{"n_layer": 20, "d_model": 256, "n_experts": 48, "experts_per_token": 3, "d_expert": 64, "d_shared_expert": 128, "activation": "squared_relu", "moe_layers": [0, 1, 2, 3, 4, 5, 6, 7, 8, 9, 10, 11, 12, 13, 14, 15, 16, 17, 18, 19], "router_score": "sigmoid", "normalize_top_k": true, "routed_scale": 1.0, "balance_loss": 0.000119, "balance_bias": true, "init_std_router": 0.00638, "lr_router": 0.000981, "vocab_size": 8192, "norm": "rmsnorm", "norm_eps": 1e-05, "tie_embeddings": "early", "optimizer": "adamw", "lr": 0.000682, "beta1": 0.95, "beta2": 0.95, "batch_tokens": 32768, "seq_len": 512, "train_tokens": 296600000, "steps": 9052, "dataset": "wikipedia_en"}
Below are experts of layer 12 (counted from 0) of a mixture-of-experts language model. Rows are named down (a neuron's output weights, with its number) and show model dimensions 128-255. Each number is 500 + 25 x the weight over its row's rms, rounded and kept within 0 to 999. Numbers have three digits each.
Before each expert's rows: a language model's description of what the expert responds to. This comes from a sample of Wikipedia text that the model never trained on.

# expert 18
Sports competition results. Sports tokens like Cup, match, medal, won, round, goals, plus scores, dashes and closing brackets in results tables.
down0:526537490517509543546534532513508481520486511508523497496523474522472520458449545526514504550505517461491507496506472489549484484509497473465531509489498476519512527508529507479534493501462458498490485495507487497526499498478505503521522525476512506464473444474497501497446513475455513458461503541520507500549500475501560493480493521499493512505499489525495475549522490495429520481501
down1:477513478514496494510477485507521509483481508516477511526502519479496489488502513502503489513519517477492515476526521516454491512492497491498506499477500466468512510485526518494517524545430572506499525404510518512510454560517518462462515455509523508493478478498509479484488490510480551481535537446536466528474497490500476505481488482479526507478529464486496509455536427454507539509505
down2:481464514530479498478506528495456520495513497495489470521524480501497493505500519506512482469523477501507535502508470415467518482498478526479501514453489472439462547503529495504504523444537512516525508490493480545520522490457508541536481532513482499484520505458485482516496455476521504536517502533501507531539519504516460496480545524516463486519490529495472507495513531526494474501513
down3:478495482477477502503476484497515488503490511502493536501458490530496505517520541487520475526523538524497512478510491462501538474519522507478475458482493499447484452507509518461492516504501530498513476486504567535499519502523501520480523512489510509538487484497467495489485532506521458462479529502549452498493523493496470524504520484484490480504506481524482470534487518491493513521503
down4:462522485498524525483473523538545518546510500508522461535509513480534469496484505526486513485474531507502510446495494540493492488433508494512540476459493522493495470538493508515476494525534508494512491541511525483514490498492522526496419435487484543492500487491497479487519527490523544461527524490503513524503520493513461506495483428480482514551495514450461489509503479520481534523520
down5:491488514557482525472557505517485491552467483507489466474527537456496522485511464482555512480495513544520511551484534539509519497510509480492493476550488488481484514475485508534444479450480521530509518488508478518506476453513531499482512559524497518473519528525504456493466524440533500455538450530452502468473489488477519493518472508481515487477474482472491510502514450508508518517516
down6:463498473488458486520535534485505502461499560506492495487501480490503482516482479522472483489485522435515512494505447534476493489492518541482460510492494474506524469586532508466531470474512486473488478496531527526492518461503544539486498524535508502493541519508476520492497495461529484460501524525527536541500485515496533526526462522503520536513502512501503505530497513503521516467497
down7:523479503529511512472522510506534499512503477504536463527527508440503510494474533552513503473465535476504538499471466450512492519522533465536479496534530508530468515491504501507495498534503482455500520526474510476471493508508500495497508544452479521503451473474539465468495535502494505478517489485523539476565496482516537455514508506464517489486494512462470488477547482472461502464528
down8:508505488514497488471546481522503477471439491498517493532527480472495465491537553533524502534486458465514483519525485504545519501495518484471468500459514484502454548561517503515501502513497486514505517503491474504507516526436506509499541481459514495470506530513484527488531504474482464499552491541467543518522489507512496451512506459532525522489529515479504450518485500486485541480499
down9:513526509490478542501511441517483520541494504485506493503468541525511508449490506511490525476512518555484542520472527501503526532500497477510493520532471561509528494472501524516473470507533511494490490480506508503506473481511507475524460536496434506512472461531497496511502530465528551465516497491558470491476524481489454565508482487500465459529472520465540509518508468475490532477490
down10:525544472494509548450488493543471485511517530490481510504503525473460534434493520493521504509527475504497522529461522474504486527499505533544501513533504488527459480512495496456452513519538526540479514549518516496492522499525487449485503532455511509513511500518509495484524490490458515476475516494460504469432508515470485501538506442516546494493529484497501510532519473512501535531556
down11:540502516479480518479481531521500543524492497482458529475503478501508550494473448475528500506516523500488470511508516519494496531520485487560519497503516544494504517476529464488498483551513532515496502483518451510529517500496515488492490539518474497494527472486502524476478528438516484500482482501522512499538479541497504470521502498511499508502522535503480472546480494468453491508499
down12:450504482498442523441502491533547523487545480484535516523497481500511573460515495503498541466463538548502480454478514497514471492507494496507506515524493476506513490534519510514461476477495484524497494490503507540512466460490472484476503521524516474519506493523507486546480540483505537505559505524506530479532494489543521499495469510540508505496557491494458521491467492491481517516526
down13:475509525451529502459492512529510550479484493500485501514516512558494515510477472483507484508477508473472485479479500478503522511452500473487499499522490497478481499539495506523519531546417509498509509501477542487468486508476512494522514502461500551502495531479487485469526504526494498499470471482488484532498536483507444481550533529508493504497528475474491532472495510472526530545466
down14:497518477471504521494449482519469449489459487484493500471521494511473492489530487502540492485514519479523490530482520484489489489499532507474485468485513495542531461490476522545508480501506543538500529497521479481522524506538542499473520475474490474481503523471489508558502507504536533533461520507485502529462494466512519523478460470498512487467477480487480485538508483514478491507506
down15:512509461484454470527517510484470431503523537531523457517492524534505523522524478495481488500493438465507502525508491539489475520545509493494528460503481487520504516534498493503499503472499460504457499537544514500528463454550533458521513485540515499477503512442464479477502501501536484479526496515500535526486486515477514526512489494478518481512462498502491524451482506472493501506513
down16:562504471544510524483514495496474493506500471533511526492544514502485499446537519486487461522500474514488502493530480490487540491538543522504512499468482487498502497479498531517509468551439468514502523472476482565512497473511500516478507492499460463516451493502521496522455467479490479489483483491493515463527476487491496491465507476536434483488476524478531521488520473490524502482526
down17:524503508469462536464525529466502540502505523430502522513485465469472488486525496532487539488502525461488486554514527530505551489494491495454527497497523454518524500534465521473514427485485489513530510522524476493530500515474522478522547556526488517480491512535509486513495510505495494495518492456482466486506469519557487430479511537509486491502506504498534522493486489488517521530490
down18:468504520488521467449509557542479538455504518461502511440465504487507507530534465515538511491525518508477516501512506493480516512477497484498512515504496472481530506453506495485550476472475539534511558482518483496512517513473523548461488486553512516494461458508523502526501475485480523485499530510520479459521538485453450471464509464507458492485502536509454444486477535484492509500479
down19:506481532516478477481529503497489502498532486532500478485513511473486507492515518478503521503571477542489516504485505531507543489547501484518528507542523549494525472482476532486483524510518473528550531494489522477542517519522495539503487495551485509514466491495522496510491477516477495451462469507485480504473505468495484489538499482519473511495456500515512569491513505516490511538501
down20:516485531553485510506535522431494493454544526492515533507496467502445525549488462503482486507455509477494511504458477490456503514496509481502534449494455488483511501544522469508527503500522532443468465486490525465526519476513497499509514511483495520476516535532480544532470488536482495527477503519485488503504494496499474495473532540480507501510454529532497477509509510528511455526508
down21:505486478484501506507500435500520479506493501492533483486484468506502494455542519533499451523514512468482474543500544492490478496529492543478515500501468506490528515462509477505506492497491539500495524459492508522448428512490494487515481537531480491512447492485451516491532510507479565517573528428495517511508500512547507515496521492516533482495482468510500513491478470473509496546476
down22:499526471474494500522491483472512565507530466483449506506474524525525505477537482497503524506498524489509464502525526515490486543505486464474517485514473518543492492499488524530466473501547489464466471541485524509471518483548447509501419496506462482509483517515488514482506495539503512508521536488507481531483527498512502507482500497527478484495506461507530521449487482542521469505503
down23:507537545490524508508479505505467486484525522509518511516501481504515532426473527464514467513553537478504565438512486508504538474489521533554528470448490482517530508493524461529511501463531505488513487477476511514488497508489530482467468444507539514533497506479507501519483477505517494539496531479510494512520525488507491523492474497488496543464488511497509508528540479510483476493495
down24:505520493502487483488511533459558505547484570494540541499508532486446503506493493522423541480489491496524495511511521542490537518554468519486502481548510485459538501465475493501479488502481511533495505474479537471551471471503486506504512519490479538499462453521544411488540506506500493510539448493481481490483463509486502470503495502487524463477496491488526509484443494477535503483454
down25:510551483462493525449500500512501512521500492498503502527482453494479513477517484522529518510463523499544500553469511468509502535506486498486526481490482520528493497499492506468458516505527511547491508533499504494521459517479458442473533472498512528485534547487498542491498532520489529482487503473477551530518498524507511452479458509510510497518565504509499546497496484502511486538518
down26:526551481481524503517473495529516493537482510511494509484510442520510501472537477498552497549504478501501465559517539490514503520501481498427511516530529469490527490487454477512516469495490504530506502484511472479494493453467503478497499489514501482437466489479488493528456532473509469516532495500477518522527476514488517480481482511546570499479486482544511519490509488512465481527496
down27:533516520441501459496489546534484492515500483518509515491534503494489503513496470499490488495496516490475524445530531462516515495509478529509546521515480519540477468505510495500507547476523495476506495494525537503462460471510555523506480517565478499528490497510513552465453499521524470497495498507510452508507523459499498448508485506477512517526495479429458497533472504463480516502515
down28:506533554490545515505532502476516497465498494498516480502532482502481487528492455483491533530515485488516462485491472502519493460489497458543496493510541488521500444521529527481495526478480485486518533552482545503530513495488460491468515472494474493540510514531525484508508504462505481480512464519534487475479527573502483461514517514537489533469455490473465537524536559480489499562481
down29:508481497490480502474516516460519527499498519473488522492518536541494509480486537515476490523510467518490561465489462471488515516474513487490513511527481443496494462500480511516449509461507492502439523523522579473526550455524534502496490473501480505494529505505498470498524464501496515516532482562478438495480509471498451491523507527473486515497468486518507505484499511477490487490473
down30:474473547514514499500524443471489492530503489509488530491526465451539509490484491509510520507509500535492485484467493478496501520521517531474480486515477460438491516491477510512517513463509525496544513445516521493497517457499511539498491503483459474486547515535462493509439491499489478470494495502497449488538498501483488525486537524500503525473440475498469503455512546511553498502487
down31:504519458501520497470441490497492461468469512523479498459496481508494509498528519472498504480479531549488464516537522493525525568511505481510455492496510511536559475450537489502496472528563491478502500490484513497537477469487499505464457540497490480534488484531503509490521483478522509493508460496507542467556534473509540489506514479478526509481502492522495488530520474484511525481485
down32:517495475459530525540453510520502508524517493503508476513487516483507460518503522536517498541506535555514470506519511476527485512492475500441508454452480473451486503471526473488471520463493515531499498519524463528540533522518465509481476534513468532509495508496477524547466467499542471522498499505471497495514500479507513465469476477487491497535493473491483504479488506495476533512506
down33:507494485516450438496469458522508494500517506517469476502524467491499491462479483480490512471563472505490497485518495512533461493517536524479538497494494515509474480496533541527512505553491524471495516504520527511489510526529511520543473502499441498505483468501492471508501497519525510503473501510520483477522494474454472530518506531507495510508507493502518486506525521513512478555486

# expert 35
Clause-ending commas. Commas ending clauses before which, and or where, commas in lists and places, and year digits like 198(3).
down0:536505483462484442531521500458540473481524504539514509469479493526465512473501515559468515475473498487509510491481504495471487459503512483507495469478464503469541471514513497501494480499483455512465522478487525538517451524500465473480540458491516490513469481464467539474498478534503515447557475511488521465494528522516506490516508494525490507513492482508512480576515517513529499472495
down1:465507490551465479479468521541511480515492496505473508498504501459520507476542493519512501469478493548478537504504506499486500513495501460501467533520529505502498523482498504542463537493522483524539489493537481501478500507495487533500464486491463519474445499537485499494496529485496449500523472526467489491520515488520519479496507469515509578541501520481495522463508529454534508512489
down2:456518488474501524489518506453522512543483480523499510513465472501530493500526479517488470504516520500487504509492474433477508465497493499519496501481501551501437488492523451488439473492507499475496481492490503521453482501498505499481526525451511493508475476502464530508506503495484476501495492505537538477501482521496498544508485485490501473508516507428502501481486477500507499504532
down3:493489496526532512495477494472492448508497545484471475469530472464467505491494514490491487427469573486514506498487493487487476488515497531542507489520538497509514492518516514510491498489520477436518482479504506464554544494562511549500492448471442508514488506518501518493502469516484466448501518501503516506466518539550490494513555529476467495526531463453503535503481525526495496499536
down4:521513484475474493504499514499514501490443454482487496491474542513547477482484527496490556484507534513488496495478482528552497502484490524531529569530509514492546493546533504487517479475515505474478510465516517498459499491466518488534498477536485477482483518497536512473535507509539498482492470528524461476465476519495480506501520464498489523537513488461494476476489538480474531451574
down5:487497496501476493512496515524499494467522500466485459473508535464454494503452440523449518539468513494516486517493459476526475467491509518515514495466505472507510517488499491503535511511457485518546503504538527513467485475480506456486502474490506497494542509509461494474509510537512480485510508483490475478497478432435493415500520477498511526517531510486487483529498530499475496521485
down6:550471513527429502547489520471505509508461529518489498510563498514495529482522491496524498442465511478506476504503487483472489491496479513539480492477529494511471491520514526511497466514515467492473508567494472511516508523517510481520522492472519507474479484525491498523476497502509521472526460474486498522452500504460523556521540498479488464531479498513504520486476487501507492535428
down7:511526518501539514521516517505520523497518492504507573500488473515512476485486495499497528504508487515501478522489529474498541471505544511498515522534506478457467528476467502500480488480480547528450503491438462467480513530454499467542483525540527515501537501501482473542501501487458521507509536519537503462497528458494506527532498482475513487504456511538441503510498491491476495515495
down8:459498482482509526489491495523450529469556490529501527555495472530483490489484508505550496503515466504522510490467507503487486507551509538483487495513521489465511526502484495483483445472535497477517521513463499527492474492491483419539482518557475508529490523460502495532512488524508541466482495486472525513496538475503490522509520474477494493472508550524435525525479565495503532510529
down9:495514489500521493485466502537525521450532480516529477502526476495523532499528466520525476503511514459498549480476474477510509512505485474519519454548540518442494516474536557489533514518517509519470506504498454472501483527494525468526532522471480526466453492507501453524503498528520523498533487495509494533509490508459439535514537509503513509554485581510472489478523515497484509457477
down10:472486536505514478490510499470501482494497551494508546470510457505481493497527506468511527479521553468494477531505508436472497536504484545468505511505494495490515454525528481474484480558508513487584452510497499484504506505480508516518464491532482511526481488480483501509518463521488509475444528491561511457444505504535519479526540476495469472503509504482465523514496542465493497488500
down11:537505499466486468505478505513486488497535518539532503465510518513490468509504502536522500446482488495497482488520476499480539457515475492515515479476521534489490500529509510530485481514494479477487501463500487524506497499514504494538509494461500515464514484506486489491471478498486481469503505496540495517536511499457474455572555508503472511514476509503502530510489499535505482472511
down12:538485502517472505526505507484477501512503541531472493486505526521447485471501538507524517499503515489492497514474517503451514438507547520502493500478511491551484491526514488491525509473484492499549507497540482508508446495537461479540541509522504522500479521472489502490490478512498525489505528515469471488474507485470599547492472492525525485508499490465445470465454529512513489526515
down13:497505497551479509520478500533505515485471464530527489499475481509516529525558449519568474483521504511471528530536514509522503491502462482535493474511498497532517500444485478490463519495491501495530500521524490525473474474471483472474511502512496489508498462475471501480533481498507488526518518494457509538544471500466460468500525462511505496476468577487489508470547490522512472536482
down14:527514490461512495476488548510469454496498521534494528525492477512518504478507527499498551470476547510494467500532534505506485491522501493536539510488480523519468508549510458499501465484500560491474517462487499491474515492476465547538521522482460522516462459482488485500541517514522475503460529489548445472503469534521492484474500459494513482506528494502502449505518510505515511467529
down15:508504503505504527509443476512495561505528518474539504483499493494484503509518547520493495468480484448497500486517516535466490497478468474510474518488467480465481519540543495528473485504513492496544503500504554520517521523520484521500509447517483508514485525477514496473463530507493489467483481489536506483507493545572451488502513453496457490471495444494523569513492513534471479495565
down16:472533489500468481482479453502508492454483524462502481463459483532532520481530496502513523486515481475460493491499518490480496511486503488489488529486488508433501503505466480509484520543449518521514464479499481487472503502517454514538501488496487534483511510546479489528483485507507482503545568456559488473509456521570478477533515439472520452500508497483516518478512484493498489476514
down17:526492519518513517543460484541461504513446496484476479550500508491507532486545468483537526499477542503479516508496519474484471467518506501520505520493525535487473516540512489508482445512480480473473511492480504535534495525504494506509475527483458493482526516526548538482534510499482524480524492499501526493497435531505490539494496495431442535502546480521483509542503443501449447500517
down18:474454491487472493505501516441539474504477552494496522498517518510480441467512513499464474517492526494483528513496466511505500517494530484489520516440474512492530426534520519477482494469505544502475537518530531491491523490524533528519528508520522488536496511528539491477507485528476542474475470505503511494556487505547513458517518466467466481483493504484510488483504473542517474520472
down19:505509570536511498515489504521472547445482487469483511490500479498468495476536505514497500520508502522467505542538516501491498469522499435470466463473480512528515489552519483511485499514507495515508450525510525504486493524495456502501537508502493515497496474499500494473505547495521497491507458519480517458483492466472508503533483468455507500501512559498514505489516485473501460484544
down20:487498476527481515533470470524501529495500460519497550548472509540526532497505465474537486503480512492496570505486490504466510513489456542539501483486495488493532506497518509512495486479526442479589450467533492507518512472509478531533492500532511518473463474528482506508497540523478523498492504492490510570502488490496519438503536417490501512526537530539455520512537536483526485494510
down21:450507536510481501506470503520451531500482531489509530489487483517488496506478502463509498483513468505489488516469493479513505487483511533501508459525504506485482496470498482513497528496448508532601478479491447503496484501486473497524494455512505516506532456482518484532523505480513527499450556479512508479537478493465539476502522500524528485522482545524445489524513502522493506509492
down22:512496508529497491483523500532481486510518528446515473454469516459484481509534503519528538529494460453495488516483529557511475515515476512471505530524491516541515482499475548497496494506473465477477494483468550475476503498528535557515502475500454503523503542495486569486423491484535530511467478490499486532464522494522511549508480509443483484511445492497490528420488483496454504474524
down23:493461500523444510495517492537502512480467493484494518455488516471499512494515489537541484525449485586504455516472492490503545528501520487531498533505443507465486517475490496533519492483473477500528492487506510493507464480504515489461536517419521503509489547439495489503513489516457513514532499490516530523491486487451500510524518518516513487512485519476464466474529496499524524504517
down24:496478518495493484503495541476411477506490482529497498513532506510449550504514502482486469496549497550493524487497415509508524514510506522509511509503517486492502500462520515550488501521442517509493535516526465504511478474499523491530488484454476531516505521522531497476501490506540475502533516473525507459514519477509492523501480489510504492532440505499499462487495525479526461515523
down25:528525539473489520495505479505500508469516492494497502483509464528460548491517507524518476496481491503499486546452501533469495493455475501546524447513524509485518522538502510448513511492497516504474522520474447529528528519481546515503530518461517520474490494522523524496495526472476468482512497465516469476516534497468517508470501519482524513490493523461509500502488467479479506503496
down26:502471527544557507497501478486499471502495529509491481536505498494477478495498475533452505495500504457510509519536461506509512474480473507513522493482504499528532475562500461468493480483523517479500483440500509495514536502486518574502520488510517515502483482481489511512524522502485473491445508514506491531472533488507514480524505516517444520550493491454491510485548509521510499500502
down27:504513463472475476504500550518477484457492553486434542514480484532464494482503490496503533506524530487484497496502507497477516479450479529506500459493491482525475536540544511473476481499522513471535514521507504518520483517502456456526528519511515524532498494503514550509525509463523556501493507479477482522456452513504540473449527476501499499494478494516517494532499538511499467479496
down28:499529491490458508483507525535538533499482490510485531491501459476510539499498477514483540493482493550495482477475501499491492515511496506519515530527469518452497491462511511454493487517523485488499492518482476503463466470512457492547492495497476503532496461467494503570540487503524440491496534507508494486516467514488501485491487474524462480526466516475524477563531447481511499469475
down29:488484506506507503495573496499479510489518519486481483501498558471493484504490521520477479478508484518512500472525521494536517527520510519483519497474574514503480522479527530507549500471488478497527522489502537469518479542512539448498469507501538455488478512460490494470489491556530550526502490496491503513516549488475490483519513510509527471463495537500489479491481487547516510517444
down30:493484521509512494483475476537486490496509482452516473499492457538542483455517492535512520524516476528506509527497510481495542504489530455509509510500471477457530497491484500531462502501523532513442512566506523504443529513501524462473508510461481518528490466497479526480549491491506492497499501492516464514526519432515526472509525483499504540507461533528474499487506515441441442514520
down31:477468535512515501496493482491486493517496532504529474519494505513471485489512500508471499489510496509472507472540494524523493475553496512515437483464484543554498498496515491464507461517516485494574460473521521476529474514507461500471519491525495512500514491460501476503508507521477520496468459509485499528491507519496507526516523482521479502535482516464495524496539485502540482523523
down32:508499503501535498506538497521515500509511500498466545509488465507510475514480489486458532496518475482491469509488532473499502485515510505499517530519513482449479514465466506455496485473489526512409517490439481476477511525490520470561449530552477510512559479503505479553520477515498525504487525498538503488506491505499514522533466489469517455508505491544492500479520515487536543537470
down33:518514491515508560491500489529474512469494518480474495481514514534513454474529510473478500547512490498526470493498495521499449537525470467459493548477495516534462533480545512501522486504485488502480531486497482479497512507446499515555478525491535500502528535531477499534501467497544499542516494521516488519459482489521496509489478525537481493475481475490510428493519468523513496503463

# expert 26
Pronouns and name syllables. Personal pronouns he, she, who, would in biographies, plus odd syllables inside foreign or compound names like Cho, cha, gla.
down0:545516469484534459471494513531506477499483548522518523489472541482499507490482482501521524509524463492466524515516511503515495489526463506480528465520505529477454547500480519517481540518517536506557525477504525544499515476501520498526481482511464509526479492510455510492520497514499518478493475480484474503481463556479480482506539516520521537449464482561490496475436504532512486516496
down1:500520502459506491464507552483480517498514470515512501504485468502464478506497488514494483477507521505539557534495514515490522509533508488544490492522518501509481512501468496490507496476498468505505507522466531479512506512501514532516521523546491493504509482541514487510545500484472545528493491538497503441495480464514505521501492515551463508513487461442494507480513460527499476485522
down2:508515506464499501498492488447512513565530490533509527492511548543497440508514527480469477522489548562513496545480481509509504486477523489495553526432495476508506450466507509507489541508465525486484552482500507520483542540519481497543484536489485509535491494510476490512497449519457523498506485518499490500536484510488488488482518470511456528498500508479455510476459517497476466501499
down3:513481495512477454530514485514491486507504485451487501518527483478524494510526494464497503529514482510514508512532496513463496488475520536485518497535472507479520447431500511498517497465471487523483487490435523494510519513473467480518487477476503572520529518538513453471512507489512516534471512458454481506483476473516507509499480519493511542505489454504458502502534463544477531462505
down4:478528534481500506530488467501528499555548485470468501540493497492477529495446480500518505489498481507450464474510483475539499494458443538483492512501514527471501499486482487460485482475461472490472472489495513539516509491506468513464541486516480522527496510445495507509481502480505450529528470463502478498482509456526509512500515496468513520530483471494522514544566525457448498471504
down5:481523451536455491477549501489549499505537523518460460461489548492499451519505438526537481536504497493505489491489522522455485484489491496506531541470507559449454482513499506505480495496507494498545499485577509526541508495434476467511469515448499491453491508550517503462461505499471483489528495485524470490488481506505494496522560482516448465485503504542491507519515528488523496485524
down6:491461474512510492482483514534512500511515437493503474496471514530479506475511498487495494458497515501503497485473476490500512571522507471471520498528442491474488474523486495521462448561488512503505515522489499449551477469487550521530533469509493521489553529544447548485509540470513507519554511505497495531531488485512448492484486441485463533516501499455530478491509506475495493465523
down7:472469485505517467461474530486481499516511514472476505507493505552530468439507471498480504470470473511480459478487470524507501497539519518517502493503507528503522536532515460450543472526492499517479534538518542508474498485485478499478489492511526467497479502479460486489539523480523528511522494491520543485506508512498519539496486527465494541487493514498480512494504536484493486502507
down8:515541524498515458512531491518564484508534466498512514532466513548496521496521480502485519518521488495515532464507532464487506512507488533486512495470472481529478497498501529525472481520458483489546488495554487481474469503448494505497506460528478483474492454544507509589450502526470529540555508508501495467506522513512502507522533482526481529457527502468465473504465543519521488499503
down9:478489503486488457467489468440476521531482503481482506529505496527534486460497469519511487482481491548534491517513496492508546439512512505520514500477507478485515479522520486485563478519501470453510521538486483519485496450457490476458483479482483501531458513518508503512493523475473511487457506528462506502538534484535529491493488556475511523486471519537468556513486493488509495480493
down10:564472510518528493522522502488468494497515485518512502507518509497482491533515501454496504485469536502491567505505469478543504477515532523520511514484497508528468481474455516512472500470473496520489497495525513498514478485526476541476555536494526489486502490514513574550501524508531534510468433506472466482488559513516509511473515498504520483535531471485503502498520474501472454458455
down11:446475479502476529464580467499516519468498532494497489508526492493487524528519542524505494515519514498496516433510466510462469504483471521492516465495524496523498496520508517468499517478519494498512502520482463515458511510478510507501477457500504517509508468534465512511501486537478503544524522493530513534488484516483577462558493519502530467499492519518508468483510479541562516506500
down12:465464527533512475526478494509518505469525522464523475519511497539454531496510482507494537498538484492487502556492487478481566466534485496493490520533488538506544528516528528526483493499529534493494566474469509499455513499507479482477511503479490515531548487483494525480553476527475508514515494465502497536536498472505533519521527508512504511535518506470537524521502466513480526484508
down13:470490485497485499467547477505491517496420471470543488458466504508510469442494500467494518487500547555498488484515504512523475488487533534485484533493518513537534532529518499583498508514506471519474480548524495495530499493488512502506483516474486428519461485503462487522529513497512459485524513511461504543484515540463484503473492510512465524483511521537529502507505516517516459500500
down14:506534501546526500494554576512523482457520517524480479470482475496540463523501494511448489503478491476518488499485478507499504536515477485484532507493476521515489502490521519514527482454455504500482485485492492488535543501513445515540495508423531537495467485516522496505488495550532491501450528461475523474549542513525479520485484483497476509477493462510509467507516508476496462500506
down15:525499537517516473494521482456532499521523492485488527494497502513518555466489459471495497515527508533514510493514514513473551449493472492512487515462526510502529511482509486490502523491517515477558516514502512505513503473497494545479534490527479509504467507511511490520469476482522492492511516525493566494502490501533470493496502507502496501555541477456460533461508535536490500508479
down16:499444495466538494476513482453515497532513482492490537477531473486448545494507509508470500555465483490525500482504450462470475519479497497478524511470507466470501480541487470513467505490496443499562504520523502460469503487513516478525546509488489527466502518525522477521518497525480459528503493497493500483499497470507535516480495513529518498494546511488545476507493493487507517496480
down17:496513518472514474567564502517482506507508473486470525458538461493447493532514522499497517514495510460495492500486498525496483496448500507540505495499520483505490476470492518477488469482491526507489515463509498481490490525458503489528532476505493510503479520549500486493498502484487458489508532485478489523505488506540504508499512515526505495496453502490478518483499484468473489489469
down18:528538480503546460504485492496478493466488459506512477471536521497490469547545498518523525501474499503461536492500507511560476514496503526518500529502481489514507492501491522505497502512534498494504495506477478521502512474466524463505505499460520447523560516497553542480571538492529485514446496453502475518490509504510511514520477479508489473514476506448512527469479479475552487511476
down19:507479503487454482498481468508517526505522508507489513500550523549504497496543491484500494538493547519501496499469507474524563509496532514475507518507496508530502501491480491489525511479500484484450511492453516526491486437500483462512487527503510479539528541491523503509503491479522544522466514443515493509488500491516489513496499507557526470544515548470537495494544451474521468453520
down20:443496487451514506479534448491533537497544501507516509509483472466542528524550484510505518488524526514468495465491453479460483525502514540494543498477496454506465547470450512514476476496468502524513516519545496479500494530496485481471481504481512532526546534537521529495517494534461547504505540464513495532470483502463531507469513520494535471484477538534513490500467493538500487493526
down21:482512489486477514488507473533549499462491480456533516478481494509495532476503502470491510513519507539475457519479508517451506547507507463515532531521478509486476511499518550499484455520475511502550513498503517469486508496518503495491470518549511494458517502522527483507528502473525536487475461481528499522482507496508490497456469507529519506541553494503516427494513537511448463498514
down22:493493436533523484532475470464514482472523484519492501517500548506469508481501490492460529453446502537503487491506506521498519539538544530480478527510484501442479522482537507503449509513498528530473507480526483488546510484489486489495504517495489464490492515482488515503495514516488552508510495510476493486506481493501488551512511480483489461507474470472540509466487521486504491512492
down23:497473537519504510529498520477530544518520473515493469515505460516549495544499541457517489561518540517478512459479539474520523530499468443475459459509522482503497479479510537522404469529481550496491513455527492478523506494535446532532490495509483480542505473487482485470474504518492480459486483502505504473476525518497526502480493508512474509486458490500517510539510492531481495477498
down24:481505509482501477506488452443506528543543514532553509482465499497524506473507491520492512493497503450533517499512495506503511514516511543502530481500505448502513541483520541512504489526515518522487468449480502563510540497503502463478537524524488501521507497501480525462519536494505515497490474506466481478460485499515506490488497480514534501516547495527512503495511513480549498479482
down25:509459484507482513529497536477467494515514516515497501507521495515464519553499544464497516501507526481493526459452508462503523493475505468485492500465511538508525497480451531530513540463484490463445515488462526476512476483512454447461542489505511441476497557469531518496490508489540469520552517505521504536512501515467509531535486516521533526509479528482527474489486499528515527506463
down26:510506516543520501527492525468471511499508494491517482499484514504490546516487476508451488480558488479506474514518483494470524478530475490492512542482506449483502454479554513468452482486502530505508539554517488511506472533550507513517496506500517515513516518501516538510510463525490462513496492495501492478517513467544465526512484476467517513474497497535496488467535523480499497503512
down27:506491468553491481484547495484489503506471520511490489527489503547457485521520500499518539511505480530515532517516482459482517486514460518468530481492506501514515500492495532547491502480534500488506546494420500556495500499527494470458486439517545514524516494472455472478459460509453495481511507478472515488485497547492511490491536507472500497469529506508546489510509456523509469497470
down28:510505509524501513538554466521503543478499543520472498497442523478526536494514514499517483498513506522489457479520530515485494479462519511485499508532468548508494511511519487495497478515507495497497490505508550466480446500484493517491474519516492456521433497558495510470537521468509497524480492528491476515517466488500499458511529510458482445547536508480479518554549513498499460427490
down29:525494533468511491487523445517459482501488496503498508476489481523465540557499478498533497521456482502484506482511526525502484497487517498484465517500528532501525509516485506478500510524535521470542484507524467515479544507529501505523509456459463478441482485491454564504497536510492508534478476488538478517493527490526524501549471483508486497540523498463493510430543527513505534498493
down30:502475519495503499567479494483523552468537512491486451516488494545535483498456507490489501501525458464500534529479496481457492458483497476458454528511486497498511489531489464477487527499519537543478475476519530482507523487483494517508465514511545513505479516540524495499555497487477493483524525542503482509503490469529542490483504501516525512529493553551515524523510523501474507545466
down31:488489497467531472479463479514511483483503501455531505497482481562468544521509505483538501516484491497474478511453496516456507509520550490487539468504520471470517528507528495491502471509478545470490487499463504507519497539493501494547492538475558539521508490492496530521508530446484488483483521484489461503483491502521514508506440544453501506532487488494512503515529454502472523458490
down32:505482548466471452517527479480506507483496474518498500495483514492514471511482471510477539550503437469526543468493497524495514505493519499495530511453492473518512514508528516546500473508497517515482540493519531499485512492526528466463446482467517501549494523496475533499501513502484518513539503512463533550528459487508524489469541483485482555492475502515469489505470512489518532485514
down33:491487508534468533556458487507506485453496504507489488499501541474508518502494497466512534486501488516489487454548529479498521517469490488511437503479537510503468498495477492524519508432501498492490481485498506494563480558507475491500506498542483504448478502444511521492543510490500456552493542500522533529520476507505518482479536503490459476501482471494550481495506505539496509476532